Below are experts of layer 7 (counted from 0) of a mixture-of-experts language model. Rows are named router (the router's row for the expert), down (a neuron's output weights, with its number) and show model dimensions 0-127. Each number is 128 + 24 x the weight over its row's rms, rounded and kept within 0 to 255. Numbers have three digits each.
Before each expert's rows: a language model's description of what the expert responds to. This comes from a sample of Wikipedia text that the model never trained on.

# expert 3
Description: Name starts in lists
router:127144144119127117117131141126141134137150131160103142109121144049112147110111115108091137112108138180112114118118114136117113153164122153119143144138146150136145119143061140103117101132144102116143147139123116145105141108135116145118114145107154134074117107144100123112204137140107104137177096145143127140119141110161154187112125141117147159109138111131153116146146139115096145122099
down0:116135138073128139132117121130151114120137151121199133111107140133160139150147107154162123152167100128152100149123123148165118108116110107106175157114123193157122162141131090118109159112118136088125119130125144134153159152142151128151134104125119109169090128104142115167144128131145138161121124135127127154134129125122093113154124105123128123125129095110089103157149158102154085154128
down1:102105130153074081097065088137165110171169064153108101103135122116083119109102107130112125135154143119129149119123089133137149112161125093149135153094115143122087085153128143125169135148135111132120125133128121119131157094127138147157183176068174104112082092113147147125139112119123104140091142162103093153130136145148101110104122127089152113144114117087098127106138128102145148125142
down2:125133097122107125107132143121087152102147111137139145109147134144156145102106115168105131134124167059158128109155165101108140124135165144127142117137149131119092195155132094123149116121104129136086107124142129072090131127107166152101058143130151091125143114136120112152108132101118111128133112137140137130131098139104145143129180109103137128120091111123140070143134125121137085111154
down3:110070122126143122166092131125145105090112123154133113061166133129112117157155127149144115136127120152128079151127115133123135131142104146086153130129122116124137108137154101113103114143061099114119137116115112135135138131139129140124123133115115161139135155150104147113139131121160119136146118150154122080122147106133127119131103130137136112132140100109084164132131135142101119137129
down4:124090135059115140144130147137114123143116176088081187117130133123133102085098131146123132081161128131103106127110111116153072164137144184114103102146115114192149097156077121153138129187074128188139121093102101134148086121118119090074125133184128119129147145126165108184147161086097112131108120115158128100137132131160126097121112109127142128170132142116105113097122143132168110114155
down5:131138123159180192120116137086116144135147186157135147124129143141153128154127144106139146100140113138168129103146137166157085134106142103066131153140099135166116150119149140131105137148099155114130135147123125136125134157162145067119132130126104149183138106104104118113179191161156118147107124129151135155174115124127166138134124122152100141076103154126086119159125154085127089144117
down6:139127114113151144082122147136115133105163141121131119095106117117104093108153134133122135107156157135097115131110135128110114121107145135153097096156122104120127109178178115134111131071116186121126083129144133101073108167125100138144138129092141143126119104126048104119148118181137132178093131151116156113169143119145152125080127123140135116168115169130123140132117147149138073119123
down7:134134138076119103122144135123098158140105152156114134140163112154094107106127120146138148115122143096145112153089163090169132116164101175166124109147125105122101160095151125134158166116125095119139103104103122132140130176108123091112160117127148129079161134101129142169089140133152140106158104118117084094148182140146156139129114127138165149141104139145102204146158097102135170192141
down8:136119118155123145110136131148116105139109125130118110145091167146148137117138122150110124144112094108098167097119099139138145137156127166119091120153111153129137133125109126153083153142160153071122148177116153094157135085171149121157127138165146175140124096180105103130116089098136118153114123117137114131117131109098103125143153155161125134118097169075140129154078161113138110121172
down9:141126127116106102094111127128148123091122143122167111142132071150119110093164067103135146137120117123153111154151166141118146119118123153126092159116118155096119115106125113130085104152078117166145153178152088119092110153122167154119137128136121071140129132129143183097093149146151102103108125134091156130115173149120123130110110121148128125142113147128167074100130105139158117147182
down10:105129139172138150110119113137199118129135140133139137145156110118151137103080137166146142083112138130116131110160147093109145115103122108137131104130186101115129126103099102121152097137170116159146151151103079115128101126151122105140142120139113120115089120109135146105106108120202137118094122141130114103107122150154115108179136102143114165159143129116105155121123125130102128114108
down11:145076122124113124144108138105120117088094124138144132099165091119137100123183138156118091115134097126100118152150178130106105138164125093149173121097130114094144098159130141105144121124108190131102137091151174109099121176155111136139162138152155140132111103087106136183103147113104140142119112121091097152113131153094140137138081175063122140094117112155107103125104114172130137141136
down12:129135108100132122098146115132116095118154155143145138150138131123131128115084142157136130135082154057059111150129143106160148141123128136124115149190095129109122139128135111123142124121118104138147123110185119133138145114148119165161161141116103133141134091111118134088092144111124100146116130145099154125117148160161120148075152130134118126073161179107126138121112120162164110115151
down13:131132105096151117098137124152146136113166142162109136135125106168097140168134152152151131153078120134135137121153143164171130133140136112095127094154116118095079172105133138140120148075116101156133162153150099115144157123115137114122122122143155107116136148102158132115163115107115137134140167094108108138112101119114143054077146150125146172109137151121111117141162134126117146106102
down14:079105096126101109112110134101117180108117162094156164103136108158124132140065142083102073144124160133158115125103170158122107115131117138109127116167119148110098145123150126137145151158152137094136148079137147148110158133123095140136102152182137154161150148111150076145127136130135115098105126147103085124131077095127096084154139155144150146126108144133139115161141146138132125121082
down15:185160099112123117132131122104161140130164127123162132130144153123157131105114144098108104095109138138099092143141147096098104158142115127165118104153119065114104131100148150168144137148142149128142146105151135129099149143111114122096133134143143146112116105111126143132118141139092127100107106148154166126132155172156121107092128059177124132129108107110182126129142151124168152147156
down16:138147165111130080117088147153135172083094121121110161127093086143113121143125174118121101124115074121127131146102156181136136131143129113129092103127099109120115127094158146102129113144132190105112119070136178086153147152127153153134159126164182111115106132140124143141182115125138122093094183155069133140082154131133181111134100112107161149119096128128143112154125148157149168087088
down17:112094144186120111106122132148086157126152138147152141178112141128121140132127102148129118137155139093111102136111129122092135137111087118113153080114123139127138132116135118082131097093137148154117094140141079136156113116122092166168149097116120174125150130147152132130142148078118129134146152107107135147126115132118094084151128170100123110141086076102140120092127102171083131123134
down18:141073089152084141147164098129115122109086134139125149138137163179113091100099175118120077145110155126123139136140132101114135117121110148142139118148096145166122131120178127147150091136137121142142138119126118142135139127188145141126141154160157120178184112148137147141123154149149129133106139105136137122199152119136112102108114127098138101122115149156128135089133133151139137131111
down19:131157106104188148130136130111109159142139132131118161126146092140108115160154101163148119181132150126122122108104102126176160146169116146114106145100102120148127118164135147111118102132093143147125138104094125114150133125143114135127099141146142116092132163138122115053134122121107087135110147103100113085147141106151086149129127147137125099115100160127154099121135129143127125131177
down20:110119147122138100123172097147118108113139139136142115079119119146134140120127141102141139103137125165144111183149109125094156125131146120140104127138156112120110180108139136133146114135089140124139143143135143110100150120131131110099173124160165121131095132149110096133128173114098134134178098120159114157175138120117130071174090165107119111141128154112122138128164140115094119086146
down21:141090120148108149099176121139136132111093099108136089115101138127146101139100155130121131141207149138126075126127105121159177153099137136133137118085120126105107127104130106122126161107158127145148157139167146092124119152142184132108130133167102116157114116152101125197134145118135079125142127132094105134130140170111086085095133106158115131125116129110111130111125103143128142147135
down22:118142139139150136118150146111154141123148110099137094137088130164142121129165147140154149101113125116093121143133131166133116136173144111087102111143085144130123060114117141152151100138136131104122122121157127089131079169136106089079128151141135114105141112169145156093152130093165078100169105107155085155101104108052164106155116104143108114107169124114108125131121104109168118135142
down23:118096175131139142147134160116145134115173135099103139149132120108143129103130158117158151129144147135110112121170183164135173111132139135096123166132177104171137100073115139142127089138129140155137105143097147098107103106125129125131128127109120118123110076063118132167146106137126147133120138139129141094120108116181147102167149115123112114123141104111109132127125123154137121171155
down24:138120121146118126132133140165100099110132102107085153138155129110133086128120133141143110135159142119117110098087104111142096139118159190081126171096161147188115125082160160145125108116100150107117116123108153130133112124177136116118121173174121148113122161145117100134147104109155170157141130123132084084176098165105166140124118129171127170118131105162122127105134105162112127156171
down25:137122125115156101147104122153077141116139131079138100142133104099115087144116161128164117125123187147117073129158131157127108166167145143138122081134144119160101124181109139118136150161125150122158105152181126137124104160126104138107160103140161136129103084126127132109121179139125102149125140131134142077127122128108148117086127137125124153135139163179142143104095138131110124116125
down26:114132133097157173181110161171094164114139167119138100152109126157126095130075156134142129107147099152109120129127123144101104123119165136095156129124098104180119107125160108143094123118098124113119129069114128096123131149088141134105130111132124159141120080131137132120173136159117109163218125122120125125147108117132087119112163156114122140114136137151137085106109079117109113154110
down27:182103123112161154127085139134115176105124178166108120177099143150121126136144128109103096128082142131154047153111138102146112175152102141091143138123101138102139151137118126131115139102104129130121147121140133165137161157114102141137135131162118113124137109177139122134127121110097097144167127188095119127099100104168141122109115118134139136154112160144095065144123164131131107140094
down28:128143163138116154113126154091102137137163112079102086126142175156109125113137099137110146144111127145118117146090097110103111175130089102165090124141150133141122111126138131143173107079162144148138117161146138182178144086171087126180124124115129148111137144082143150130132126136141114129101130143120080107120137122128132101163119149161102062125067136091140143099147133143114151142113
down29:171143083136144127133097089132168148116139176125149141111146097116154104126156119106085142128159152159133179131125116111139150150165154134111148135188136118122113075159131109118077142112145114144124129144113103069137096140142109069164132160146131108129138076126120122146113082137133111116157169116164117141133143138113093170105128141125116093109117134129109134125138156141114143113154
down30:133130131091147140138121108154117147111112123118089166153116112103118123112106131086118148142170127150113150159148124077105207145112156152148129098109123143106124116125125156138133106173126125133158175113131121115115173156136131163055177112121124127133134111205185168097136141151117154129125107144157076128138148129131111146110128124080131170118195098098109111101137122154119098095158
down31:100120114166132119164137128172143145105093118115112129124121126111113165145150107127131137107105098141082143135125134162090148143128126100117081130183150117164084149136155090119123152105141116128133097155115123183124086133156103091168143148103126137136117166161116112114135124095133117158082116073159143086112112119110127130133122097118097056091105192111074138131145155131136166107064
down32:148133108165157103162126150127148110166146135107108139123117112124168168110122114175128115151103116100138117111129140174066123119126100101144111137169112147142170127128144091149119099090120104119152119137107120152114122116133125112108101111154115150157146095094142139120129110156127135121097160157109104092119123131064150121135130155152119096171094156127142144149128153131177133141138
down33:100118119105150130117092118092119157142143141119117121095142198125117137116111109109120127114109146139128125095127135104161163108090122140061123106093172104104088133084159176126170141115122111161111159128116131110107139138110147114146110128111076106120126127149111134165155134144101087144140141149068074127095165143113181135127123128104135148166129086127087165118161171112140143127093
down34:141129160151159111119110137149130118088106112099112160121124131147157150146126109058171123148164115128191120124134136130143119148111104105092137161131122134111130104136161179050147153110133095100136112110142151087121116162099113117156118145156142159162149134161133140173134126131127116131092149155124134107112107133105157162098146103128121170131152129083107135135104121096102142111129
down35:155152145132152121109126085120130127104172128123140102133129122121148134125070141123104142140140091143121149128156136126136094114113106131135134137107091135095138091141160099156144132109104162146100128108133154181142126141170100148093125104133130093119110093124123104129120119131157149134126148132091191094174098135123126095120086123128054138110123119147140150109105168113116185143123
down36:139142146129128176116157077106174148138132123124112101149142137159082126135114113089136122113099159097110100127131126079156118110126149156164104101102123159148148169135122118161167147124156064115115133108095116156131112127136163146091139093124129127102103132106102148104144113143091139084153126159127125085156139125121136156127133139116132154104130108145121137172116113118118092095186
down37:125145099138127150122119109138141194118144143168178143126126097123134144136134100125146116103126149130122093129121142101106097151144109132175145123123087065068127139107085170132090108130148104127100155134174122138096111101090105121119125123117108130141092119098104117120147108087107125167118127132125144148121156111139139144105135155146135132095110091085083123124122120100118101136118
down38:108164122097135120169107151119102145096134102104131118085125133126144153129134110148125159139112136118078132095136145155127144118194105121160103145138149112126127123152125141152134175122102107171089089112160142112115121126076197147148133165090144128105119135116135129109098151149174137127144098133167108123111131122144098148128145104132101144152154131118159118149089153136098162142059
down39:120154136153100123127088134115142114151137117124092163091118125124138128099158149105152173134162133103142089147141138161107131175146127116116089111157119062096149102106167161110099133135168131151171136125150138118119137124148076145155085122113095126073139136126111085086124122104127110125162110116111134165175129089110143131104112102098145147100123121150112094181096135101162129144123
down40:123133121077136126157113126146117172144116116115109137136139151154107143157137107133128137124117107150132060064117091201127158139087190143125117122136170118144142122107083126158079115155112120126120135108129151133101120113124154141109125158146148160149149119159094112154111103116078130149113165139141157128156117130132118131111132098138124138117110158099117161172104191153130114121100
down41:166132127134173108134120136146132126119096110162140158124139110103124166130091102058105156111126129130116106130121131150102146114120133144134101110152114169132171106096116170084149090113157170122132135173160129137105131161145133123178140133145079147116202107152168121124119136131136151164160129100098117117106120167129148142140121153097136172082123179143138140138128156082126100117099
down42:150113095114097110111111116138133177155151147116117107153149152182082129096110109129101136114165112105117145133175109115120131133084106182122105108204100116102155122108166139149123159134108108130090122104112135101128134110088134099150101109124177088157154114154146133108112128154122142146110122111112124122138116129130114106160122126082133104084104143128131159143145049121136145095133
down43:090106114122117181120160156108125138103163076187127150082153123156136161098150132117132149091130113143120183135125123153171114139101110130116138150111119129119114115131102104170112136124132149133160109114150100122133150151138117111138140158102087127176078112146158118111139138148123119185089116159106130123097103172130126120119140132121110135097092108185146115128123116130143104126096
down44:111145092130145088130107158108106112143126156110128131129121165126165129125095125152086150090127104138131108117158114138130144140136144133172150150135123112096122096180106100154097102080149136139142122159125140169112164148147157134122185161108140130104115135135164162154097143103107131133137095117141119123114115120138141139162178097143142094178143120132127133108154118104122095115170
down45:172149134142143124118162166093152090108110141135067153129117115163105100089122150088116143153101128147096116105170157122136083117135103141148128165124092165090161129094111089159147133107114104134123104133165141154129164115136086095152126131088127142118137114146156151124108135110146093151138156146165122146086171129135139129095107153099162143147140113119124177183155117101125117117125
down46:186126128118138102122131149117133132144131103143109113092131106122164160140137121103151065106090145104111126099120113160116195134135156113178121121123094128100125109109119101122135173141134143153159132174098138103139101140110109093168112110127161140145131136099109176158094160148106188105124119099102105117131130148134112161115142060131168134118110109114123176104148107143085103153113
down47:145101145107161100119109134126126125146120158137155092132147122176145146119117158142158103141116128119109158127120120150144077141178140109142155129106151146103150112133127127152113145158094120136111110145182121166110111132199125123121101153153126145135136151115135112109161163094105156131153175107108106118140123143106140112140103117107118120146123133150117164168127138169143100116102
down48:167137151136157137126137168143121085144137115117096144133166115117116126166145123142138110131147074164122118122160158127141066136099102131124127122164156120139108122093142131112144149150118166130114134119157124168165150124131141109120137166103129165137097137133098154133127077066093097137056124117096137090142098108151152130134130100138136133089142128156150118131121134084127077082123
down49:113120149153090119111101147125119161105061140130165117124116149141138163143172134130148153167136151124131185126127121135138142110153124130134137108116130086056154120118148158099142127164141151125143144111083152118107185134132157134133131120110154168111158186119093105119131129176169124102082129136138109173126111126127128123120165075170075120113177102153118146130136097127188143120123
down50:133110103127154163131118124134158118169143165129088142110161130156142141138100110105129116125135105126115152124148144108135114108111118137106157098133136163121173142176102124147098130110118120151113105113116132088173114134140115091128091095168179095116114146118123124157136138155165127086147133106133136158088105107154133121139110117133145160144174115108131141137141091102115138161121
down51:145098095119095134117147143100077111125131159098109152097144120127135086094151091121075145110117152132132148096104105119136153116150110131095156132149112138123087141131122144107123112147138108137120123149101139122117158134083118124107121119142085116127161176112125126111128103141174114119141118111105111142144126117147138112153126153120121129124091137082113121145118089147115112087112
down52:062109115128166150125141068105159125127114109115102133077143121109122192142167083143092101113095130132145096144141119131143078138117173155106125136100093153119068126153145131150105119120127155133127122135098145123149163126116124113115135146144168138104144161149116099150093055139072127137133117155155138170063120128110122138110116151137079107120130096122147094111123143067109135149145
down53:123141130165131157118121159095153114120143123128157161127141099110126114110139144143133146114148118139116136109107104123125072156102113096134134121157151091119115150096121135150110135153103068115118111133118136110151110104116105105159129165181125129105099109121140101115119097103097153101151109136148150147147129133125169123136101136140122138114122125122099097162122111077129108093160
down54:107128156131099138162108124147147147137135172182120151142157102122143146135138147115120101129117101180127129148137149121131120130118153146101132080137152159159161142146141163128073122113119146135145133165109134118128133148132141132124125125112125105071161130096130141160121104090125079148168120149127094135134149121151145127124108130115150113136137105178116098177120131125110089056103
down55:161110131156095122122128138103132099109143115127134149086116142106119156147120163140085126171161154149146154117138117126131108096128115111135124094101146153126099051126142100142117116055139088142144167109124110156111163133154083129100126109156143094088109110158123070133148125168136121153135128142116157143150145113139164137113110159131121097083115154101151152112084121132112117113149
down56:111096077171137134085120124151146136127104082151116174146130145096142123120088103113135125118136153137163151123084106141167164129127139121091147136121147122151154084081094159125151170067173171146118177171202106133191138127149127149107134181097126106134120115123120121148114113168149125131094092143127126135113096126115101113123117153134057122152106135122123106202110088109131190108106
down57:119152156116114162114155159110167108151087135108157177135121132111139132182136109131116129124127126119083183163092107078154155115131128131193134155156125125142086132109155129138188145114121099141137128178127104134115152139151080168168088170185128134121132132123090122139152118127142118149144101109146158122180125185107093121121120121118133123122145148098134119158164136137174158123096
down58:131118086141080100103126114124136110143112112163125083122160116105133128123157131162135145112161107117156119128086117117129131097155124089127111187122139127113074143121137119074129166149122153100074161155123119112126113171159169156153128116113105143113128135124120161103102159086129137126176150143111091147116143160121101069105157090117115117136103151124113135129115105104128141152141
down59:146107132138111114091114088134158132098158172117151103162151129174098173153115116092139159140135106120103086119127131135112118124161137180147138107151123117121146182102116132140122106112123132191143151119143105146152146103154131122120107125160172113139163088196110155157127079109149118141150118102154113110088118095184146113121124132120128138144103138134125118131105103105154152111127
down60:126111129129109111132151169100134107156122126112143153114139129126146146171126094100123098104144127121140158133136105147166178155142150143142106142134120134101121151171103171125131115135125119144143124128150149114157097115145159103143103113135094121133116168127132146109128151153122158156112140162110125179120146091146159135120136107140138120082148124096092134138124123100141155148125
down61:147134127107160119129125110142146132126134103157109109103135150085135135112155097116086135112134101143173107115128089149174074097136148130169143153133152129121114139135087172129119125118102122118086137142140098096148147071124108165098115152113152140108133129143139144114149120119162136094116140128144150127122153111121153152097115145133144103144112165106193071124128145095162088180137
down62:103181141179148123131116151137101135169124151154160152130140116162133113163162106108119115120099132142131149140108114103150142118145137118149129115123153150129115129151144128071142088123153117099132088104123142117104091158131117125113100124155134157122137147104135187158173131124128117090083136083111167105170120125121141135122141161135155102096143136143096109126115150117145148110151
down63:146104174169100135139112157173142105134131158112128136123122138120108149092149157099112080097103169103163145127135140135119120153119139138128095118134140105173088096137162139110127160123144152134126150125101124149116135135133144166123124124069147090125157134125079118113096135110056125128136126135141166088166093085152118186113146121153114155111084151099120103130095110116100117131157